Below are experts of layer 5 (counted from 0) of a mixture-of-experts language model. Rows are named gate (a neuron's input weights, with its number), up (a neuron's input weights, with its number), down (a neuron's output weights, with its number) and show model dimensions 0-255. Each number is 500 + 40 x the weight over its row's rms, rounded and kept within 0 to 999. Numbers have three digits each.
Before each expert's rows: a language model's description of what the expert responds to. This comes from a sample of Wikipedia text that the model never trained on.

# expert 1
What it handles: Adjectives, ordinals and number words placed before a noun after "the" or "a", such as first, American, two, local, former.
gate1:447481510506544471548467506485518494545477588508469462526460504458489616531497498435469424531460548540503474528508441528544487512507531431474482448534513362520468412496520481517526469543554499513460564493497486583455491514471523515508487510509492520522484434518541523507539498536574545484547517564522508533510432525480474517530525545446505484569465559509508531552542391435510528499494426500538539463507482450455483417459476516471527559545445507445473476573443504590476485453544454531513521509452489487521476535491494462511540447453536475528490479466522479402512464479478422560481516467570533547493472476562490533478498507466517540547461493506487481526569457515461551526426437514511528514562533491430533497402433440586521514519471501552483446450484464505537517449520538
up1:547531462558486497456526510555505532520585541471499496556424534451502533530487540507533504478431431503579487547466485449456562536492489579501530510474487607419507440549495466468553465484452498532480426410535487431546427506461516466518532537462545495479559540481488510522513522452435547507415493507461563474470527535541494470454508489484473527507453514514441509456464500543445482538510535618531453463516477520522510569474488558549447555482506532553520531480498472502523446505483535479508536518495537458497483488473539484453466583493556565535480481528508498481479539518517534481589508467503469426505498466453484495462432480509475447495541483428561426526478586562484498433569568478450478549513465526548527573529505469437478517471459557505548465483533475442433511554539524
down1:463500435521518457528567510500476530508428526493511496501569596570474496548495446504562489511549521420491535464511482527553509443442544469474483531599569483549526538511550478514456491510477496408530505545457530510515515535528531505558595510517537444515475476611492548563568504486485519469557472473601494542488505440485488469516572494490515495500486418487516436476550483519555531476430442503544544489524530431508511518505463482437502517502486479460440481454448557481567421535509453489496455473520536498494416511505525430545485505507478410419529482487521515421456471588473461491510500474463559540458539504477463549479555479494450546582465469524467482494494514494483490490485463492536507512481369526532467512540495499504502514495608464453508526493490480405530523490486480

# expert 6
What it handles: Words that open proper names or noun phrases, such as The, National, United, North, South, New, as in United States or National Historic Landmarks.
gate1:395430362436489501546495485554439566444504564503510492517401548443482498493505481484494549470454468526499529379415420436465578503485578532484462515498495493561452519453528503529485516497505458474516514532500499503564450480529453521474583507534504498515524488470503472507508489519438514488490506495554549484500484572520529508505418551501492511476430499456478443486566568503403517501464569591477479548501510550508494430496566493495502445506500464514546490493467563485473493512526519469470582509528578488522451449443527456449503437489542492502505491489501483499496539559447514499587476547518509572462504499517522465558535569486450530454502531433506531518469435532520510501489581563434445551475490495545541540509496482436546478529482508518535560502521560510480463528489490
up1:550513552566492491464515484476485473470506456449610546530488461519505511508498471511552525452457545478506492563446515512509472479556426560495525472520486490468562537570484515568474517499507521422481527500474489427497488497530473477560427489446439525564512527447436514497517591461487535465492476519417453572498502439497446535512597500549484563462457485411582536526521405597537456454487468427504528485480522492543518497515491522462490496515573519503508530474510491504457504474474538468484539474515459465471511508471485506556520505474465439453399451516463558444521484543578533483467515408479464481574534516545547511447515544424498484529568453561567452508438604557550508476482473453528514490509484520472487494512554500539493466475488463530464436539474491428506492550524468
down1:495465542408462463551485497446484535462482564605431424428423546459505535478489463535503498441487453577478488433474575386483475570483485488472542522492507458507469551502512542524454508475450505463512471534471510520556474518478548514438426472498496530435506548502526565528582526489468583552498558491532502457467444452559447488508536472528461528528526590478556466547551465492495466511438477567482460482532559447530471585531523518512522555462501487466484518566580520467457476537490476505545536494517465613541477465525532544498483495505498598525452502478517454433479505490479502470443445507523391530481483483533547501500462523526558530483498492484481436521479584505467525462513506484480518553510505467480506485515448508552576485442500439529531547519482543522470473463472480

# expert 18
What it handles: Head nouns and noun endings such as season, year, name, team, century, age, -ation, often before of or punctuation.
gate0:521471470524505530466520453529519465490538480529574449513431504515542560489548503540491458410433479482476525463585485474479563479499538539484495470552528492535498503470516401517485541530475571484578546458410491539547453550420462392608448525545435503491447542476473489502495482526538453503530427525553493582491548529463471452546573515507527527496547476525469483528475503550482476487422480537532516502429464524515550443464625473502564515474522516538496506538501520493503506507365527552469439561488444508464516489460536542502411496480461556492482489518474495520548518513550500496537496563551514574469516448416501498510532502464513518483475506472498507454522461498568455481521516566556475495549557551536510422461555511476472483492514476498542502454544531479530524511558482
up0:568569444537501501459490504532499449527475500493459569523532448472452407451454506479548507512552516486506503510460499421557453574481525492501504567496434443475512514484484483469549445492511488545478485457496486436508566469508437550458563418477489495511491462508527519496437545468408540453487510526429508530530509507522514532512467486519493484487477534420577547559530528498445563513502583477483460509511544505531480525585452506516446447518506528434565455481515433503544473510620465426562409489525474511515499434555482513476575472523589470439563501545544518519396469437491538483494521517450555468530481456518495546533460506558474491527487506475448580554428533534512526524483471440474551532517417505479523533509562481519520552495456474557481521543498459465497495466488510
down0:453503486536575499483503463542510547484551508506503480564521526535533541496544521523488495438531498442598530528542534508524530446399512513539445500470477521501474545469442462520553536516548494482620413529482387463507415486505538490522485548544367459524548489500527525507498468529406559425455479453523467511502496495504513495498500502477500435483515486480458469453496449520472536494439502548513439426423499579519513568551476517484462524507421512559499474487511527507556504468449539515488508535542471473523426426477511516466461599510490509467492505521469493434472479502523515530521560600496473547506486461483462525502475535490441492537517561506481494442507496482456459449527543449516525434454506533484511588494488528471605554433531480495441491490477493499527552567485573